config.yaml
d_model: 192
n_experts: 24
experts_per_token: 4
lr_router: 0.00128
norm: "layernorm"
attn_scale: 0.125
parallel_block: true
init_std_down: 0.0
lr_mult_o: 1.05
beta1: 0.95
warmup_steps: 200
decay_fraction: 0.682
steps: 3850
Below are experts of layer 4 (counted from 0) of a mixture-of-experts language model. Rows are named router (the router's row for the expert), gate (a neuron's input weights, with its number), up (a neuron's input weights, with its number), down (a neuron's output weights, with its number) and show model dimensions 0-47. Each number is 200 + 40 x the weight over its row's rms, rounded and kept within 0 to 999.
After each expert's rows: "comes after" lists some tokens at least twice as common just before its tokens as in all text. This comes from a sample of Wikipedia text that the model never trained on. Tokens count by the router's weight.

# expert 9
router,199,239,151,183,165,181,199,189,169,222,150,128,173,108,220,197,275,207,229,186,234,177,143,221,209,222,186,198,162,215,135,174,140,164,269,178,182,164,198,196,163,198,170,170,219,246,218,183
gate1,233,164,231,218,211,118,192,206,184,203,184,144,203,230,137,145,194,179,184,242,251,188,211,235,140,178,193,168,189,122,214,129,205,165,207,189,238,175,223,160,205,252,211,212,187,118,162,209
up1,138,176,239,228,195,146,197,212,208,153,115,132,178,242,170,215,127,240,302,227,171,198,200,171,228,234,261,147,246,184,208,164,186,135,123,203,188,223,232,215,147,171,172,185,202,247,212,163
down1,276,167,207,233,164,241,271,204,236,260,199,272,226,175,203,249,266,214,193,253,208,190,292,209,172,223,181,185,151,173,203,156,173,208,186,192,154,198,145,162,231,222,177,186,171,185,190,200
gate2,195,200,237,194,191,259,221,263,222,183,202,161,168,174,203,176,230,253,207,127,169,142,192,191,203,120,222,136,223,96,246,266,149,94,164,134,128,175,217,149,153,192,253,208,226,168,172,278
up2,181,251,206,202,229,225,138,214,185,177,157,196,189,196,218,228,267,264,219,162,201,174,210,182,186,220,251,132,189,186,222,209,147,186,211,178,188,254,178,240,148,196,148,158,194,157,190,246
down2,250,270,244,137,125,252,201,170,157,185,202,160,121,227,159,184,233,254,236,207,181,116,204,227,211,221,174,184,203,275,177,227,276,208,158,130,259,229,230,216,167,128,233,220,168,185,166,167
comes after: "\n", "\n\n", " ", ") ", "|", "% "

# expert 12
router,228,104,204,161,209,201,236,145,121,293,95,214,141,188,214,177,216,226,222,219,181,176,133,230,235,166,192,184,166,235,151,199,100,253,184,162,182,253,204,234,193,192,186,181,208,212,270,265
gate1,207,186,240,184,220,186,202,165,208,209,186,183,238,268,107,194,160,200,195,181,276,185,225,149,180,190,158,208,215,203,194,184,212,157,183,207,202,247,206,255,277,201,191,192,145,183,171,187
up1,221,242,221,214,195,179,221,216,169,147,179,230,233,167,199,238,215,192,257,195,161,231,181,220,196,211,186,178,212,191,228,137,192,246,198,219,206,96,200,250,201,202,219,228,270,150,234,128
down1,222,225,205,169,198,252,179,216,140,136,206,251,176,226,196,254,229,255,243,194,178,181,218,221,208,180,234,188,179,223,201,243,135,162,231,162,192,174,222,187,211,180,200,183,265,238,231,227
gate2,206,181,200,154,267,144,151,246,198,268,212,195,185,245,169,169,155,213,224,203,124,223,194,254,222,251,223,167,219,242,251,155,214,210,272,271,310,154,135,183,177,223,226,193,229,116,228,129
up2,177,157,165,206,152,165,274,197,223,144,174,177,175,249,152,229,197,150,230,138,209,190,203,149,233,210,199,131,176,165,221,101,213,213,260,243,179,185,201,200,197,202,258,179,155,209,186,268
down2,239,260,121,159,158,263,270,214,206,141,172,270,263,220,206,180,190,147,228,231,250,202,172,230,200,218,196,195,208,178,186,155,210,240,140,253,217,293,220,262,236,199,212,181,179,229,186,105
comes after: "| ", " ", "0 ", "1 ", "% ", "2 "

# expert 17
router,215,168,180,187,121,204,201,185,195,286,121,214,143,145,159,299,211,267,177,233,178,217,138,187,95,203,162,169,199,233,152,139,161,178,233,166,174,186,221,176,195,187,199,203,165,190,219,193
gate1,250,184,179,153,128,162,211,135,151,210,207,181,195,210,197,145,254,229,154,177,202,225,157,233,214,198,160,180,222,231,149,213,337,114,165,209,272,227,216,229,193,244,124,183,165,217,178,270
up1,207,163,248,154,254,259,194,197,250,184,188,191,210,140,212,217,233,232,249,240,147,187,237,231,252,122,206,215,148,144,218,139,150,136,184,194,190,218,273,185,177,194,298,212,154,236,224,167
down1,178,223,261,220,175,254,175,216,202,156,227,157,188,166,186,118,182,144,194,205,182,188,196,257,259,171,216,222,132,154,107,139,211,171,218,126,205,151,255,193,249,233,210,212,183,181,229,165
gate2,154,221,126,251,155,152,211,135,130,283,216,187,169,245,258,222,170,224,231,105,224,271,237,227,185,186,254,233,205,175,162,271,211,225,207,139,162,219,199,160,188,196,220,268,193,217,271,261
up2,287,229,236,177,219,202,210,227,206,92,158,254,193,209,155,147,153,148,207,238,235,167,244,216,191,181,222,162,145,224,145,207,210,188,152,179,206,204,174,263,196,204,194,172,236,149,157,183
down2,257,194,237,200,194,154,157,143,161,244,202,213,179,178,188,177,139,182,176,207,152,310,230,206,265,159,232,212,167,200,197,194,194,160,212,166,230,177,179,210,196,176,236,183,194,196,264,262
comes after: "\n", "of ", "\n\n", ". ", "in ", "'"

# expert 13
router,228,159,167,210,244,187,222,148,177,199,154,164,94,172,132,230,223,178,228,183,203,202,224,192,218,203,251,164,234,272,174,157,161,174,191,186,149,218,218,132,150,202,169,192,193,258,246,239
gate1,314,259,148,216,271,179,136,163,224,172,213,140,222,182,212,181,193,205,142,288,102,236,269,228,215,194,156,201,207,191,208,177,186,245,195,190,201,191,159,170,215,161,179,206,155,168,149,220
up1,170,187,119,242,192,219,250,231,252,220,251,251,182,180,185,131,217,191,230,216,190,201,186,169,156,124,230,218,137,222,157,230,233,223,171,125,208,200,213,191,190,235,145,187,254,176,183,205
down1,232,174,243,165,96,213,239,215,209,196,160,233,177,277,202,223,245,159,205,183,272,214,145,191,197,207,138,208,192,157,216,194,226,157,211,106,123,167,234,277,231,181,153,207,260,163,198,252
gate2,256,72,248,166,206,204,281,177,219,132,227,183,243,164,208,248,234,173,189,254,159,208,169,185,221,172,238,203,240,192,169,189,200,206,166,211,194,208,184,212,138,128,174,229,225,202,221,236
up2,216,216,239,187,168,183,194,198,149,254,188,246,207,224,196,114,212,190,160,115,226,201,178,176,190,211,170,205,155,197,191,165,246,233,204,247,232,170,185,188,198,285,192,146,336,207,247,185
down2,268,192,259,265,143,168,185,213,213,185,172,252,244,221,200,236,141,177,111,140,202,253,133,243,275,212,179,221,160,191,252,187,188,257,172,184,270,196,240,163,212,153,185,245,207,251,250,167
comes after: "the ", "a ", "and ", "The ", "s ", "his "

# expert 3
router,239,240,230,159,145,204,221,218,195,195,195,172,208,205,173,232,255,224,293,154,199,214,150,190,242,118,260,190,180,189,226,225,195,187,269,165,162,295,149,180,132,223,165,214,204,218,283,256
gate0,172,287,210,155,227,210,216,225,270,194,215,174,175,154,130,204,238,225,198,210,239,169,199,226,252,230,213,142,164,196,208,269,207,206,274,239,203,194,257,180,218,224,166,217,157,167,222,191
up0,256,239,191,156,229,175,143,167,235,173,196,200,200,197,198,163,218,201,251,205,204,249,244,194,261,261,170,196,155,237,142,293,140,168,175,215,275,195,258,125,203,256,150,207,178,216,244,233
down0,178,147,227,150,214,187,233,223,204,119,187,174,217,221,178,205,243,140,225,198,230,215,232,239,179,251,227,264,170,187,183,198,268,167,145,225,268,203,237,191,196,280,205,178,189,133,250,246
gate1,271,293,187,262,177,243,266,208,198,112,201,197,205,218,210,221,251,195,275,118,151,210,198,209,135,240,201,159,187,198,256,187,204,167,218,169,184,186,81,167,133,159,226,199,168,152,213,131
up1,194,207,235,259,135,178,234,208,187,207,162,172,292,203,180,188,265,175,263,156,250,157,217,228,267,145,225,155,97,209,206,175,210,158,201,188,246,188,125,218,234,195,222,180,200,232,263,184
down1,257,245,180,254,238,230,215,88,203,135,201,231,188,236,207,244,247,234,240,166,169,249,170,144,289,240,185,236,202,208,261,232,216,187,190,228,187,246,125,113,138,231,186,255,228,209,233,190
comes after: "|", ".", "==", "\n", ")", "==="

# expert 5
router,250,234,235,191,202,110,232,235,202,239,181,197,196,204,218,235,222,245,169,178,181,240,104,311,130,184,214,195,210,259,98,126,181,208,199,208,159,184,215,190,231,218,209,171,237,179,189,217
gate1,185,261,215,121,175,186,228,176,177,146,129,197,258,208,183,220,161,212,226,174,185,231,203,253,174,283,133,220,191,186,196,134,203,169,158,185,167,263,214,245,206,208,193,207,223,261,206,142
up1,207,168,199,192,208,206,217,179,122,217,244,190,172,109,209,201,195,209,97,208,233,183,252,178,170,232,180,212,274,211,221,223,208,224,104,188,153,131,218,280,200,210,200,202,256,170,166,166
down1,221,273,263,270,218,199,213,139,228,226,183,175,236,218,247,172,224,181,208,244,129,185,142,142,145,188,210,189,258,200,165,218,237,179,197,149,208,188,162,146,154,115,175,173,183,132,191,205
gate2,270,221,109,229,238,168,287,203,203,185,213,177,155,204,215,263,236,237,226,166,153,173,229,187,196,283,225,193,198,287,154,210,247,230,177,163,224,219,195,141,215,227,185,238,303,155,225,206
up2,205,141,131,232,273,187,181,240,199,263,221,241,258,258,213,111,192,191,264,223,260,138,184,220,193,218,157,167,223,200,184,170,101,249,197,203,189,239,246,239,204,177,178,242,242,242,191,228
down2,205,222,247,219,151,186,247,220,187,208,171,207,230,200,251,154,215,186,192,191,200,213,125,147,306,251,174,250,228,197,152,189,218,225,207,187,246,240,199,255,184,162,217,298,156,186,174,240
comes after: "the ", ". ", "The ", "that ", "a ", "In "

# expert 1
router,284,118,205,191,265,167,172,127,207,327,143,253,116,168,208,164,208,220,244,224,188,217,130,263,225,218,181,193,197,250,212,132,124,184,231,156,216,193,237,226,217,196,102,182,244,169,193,170
gate1,259,218,252,270,202,190,241,112,241,210,280,203,238,174,194,233,207,258,158,169,223,211,162,215,246,198,216,157,135,122,230,226,173,201,218,265,263,142,140,208,260,128,127,198,192,229,222,189
up1,160,221,222,256,212,221,187,156,243,213,145,171,220,205,176,216,167,119,204,168,209,220,196,234,198,155,210,117,166,172,239,252,173,183,188,115,246,217,244,213,185,153,265,80,186,265,170,172
down1,230,199,255,176,170,248,277,170,195,269,258,235,270,79,316,239,169,294,122,162,250,216,263,184,282,207,246,121,177,188,226,266,159,148,176,223,162,188,143,187,180,179,154,235,187,237,223,192
gate2,187,186,192,204,163,273,111,190,224,219,185,225,194,147,206,234,240,177,209,223,123,211,201,144,189,277,126,174,108,228,192,199,161,174,187,211,153,200,167,185,136,140,222,242,250,188,176,246
up2,170,220,196,233,162,231,149,305,236,178,236,305,223,200,211,216,268,198,197,225,131,120,217,187,197,187,208,193,179,204,126,152,171,193,200,206,196,247,182,140,112,158,173,247,239,215,107,154
down2,181,171,171,227,246,271,112,199,264,215,235,226,145,196,177,251,210,229,198,170,212,259,244,181,246,231,174,238,119,198,220,210,262,173,215,202,229,159,181,249,191,211,191,239,179,238,178,100
comes after: "| ", "(", "–", "201", ",", "200"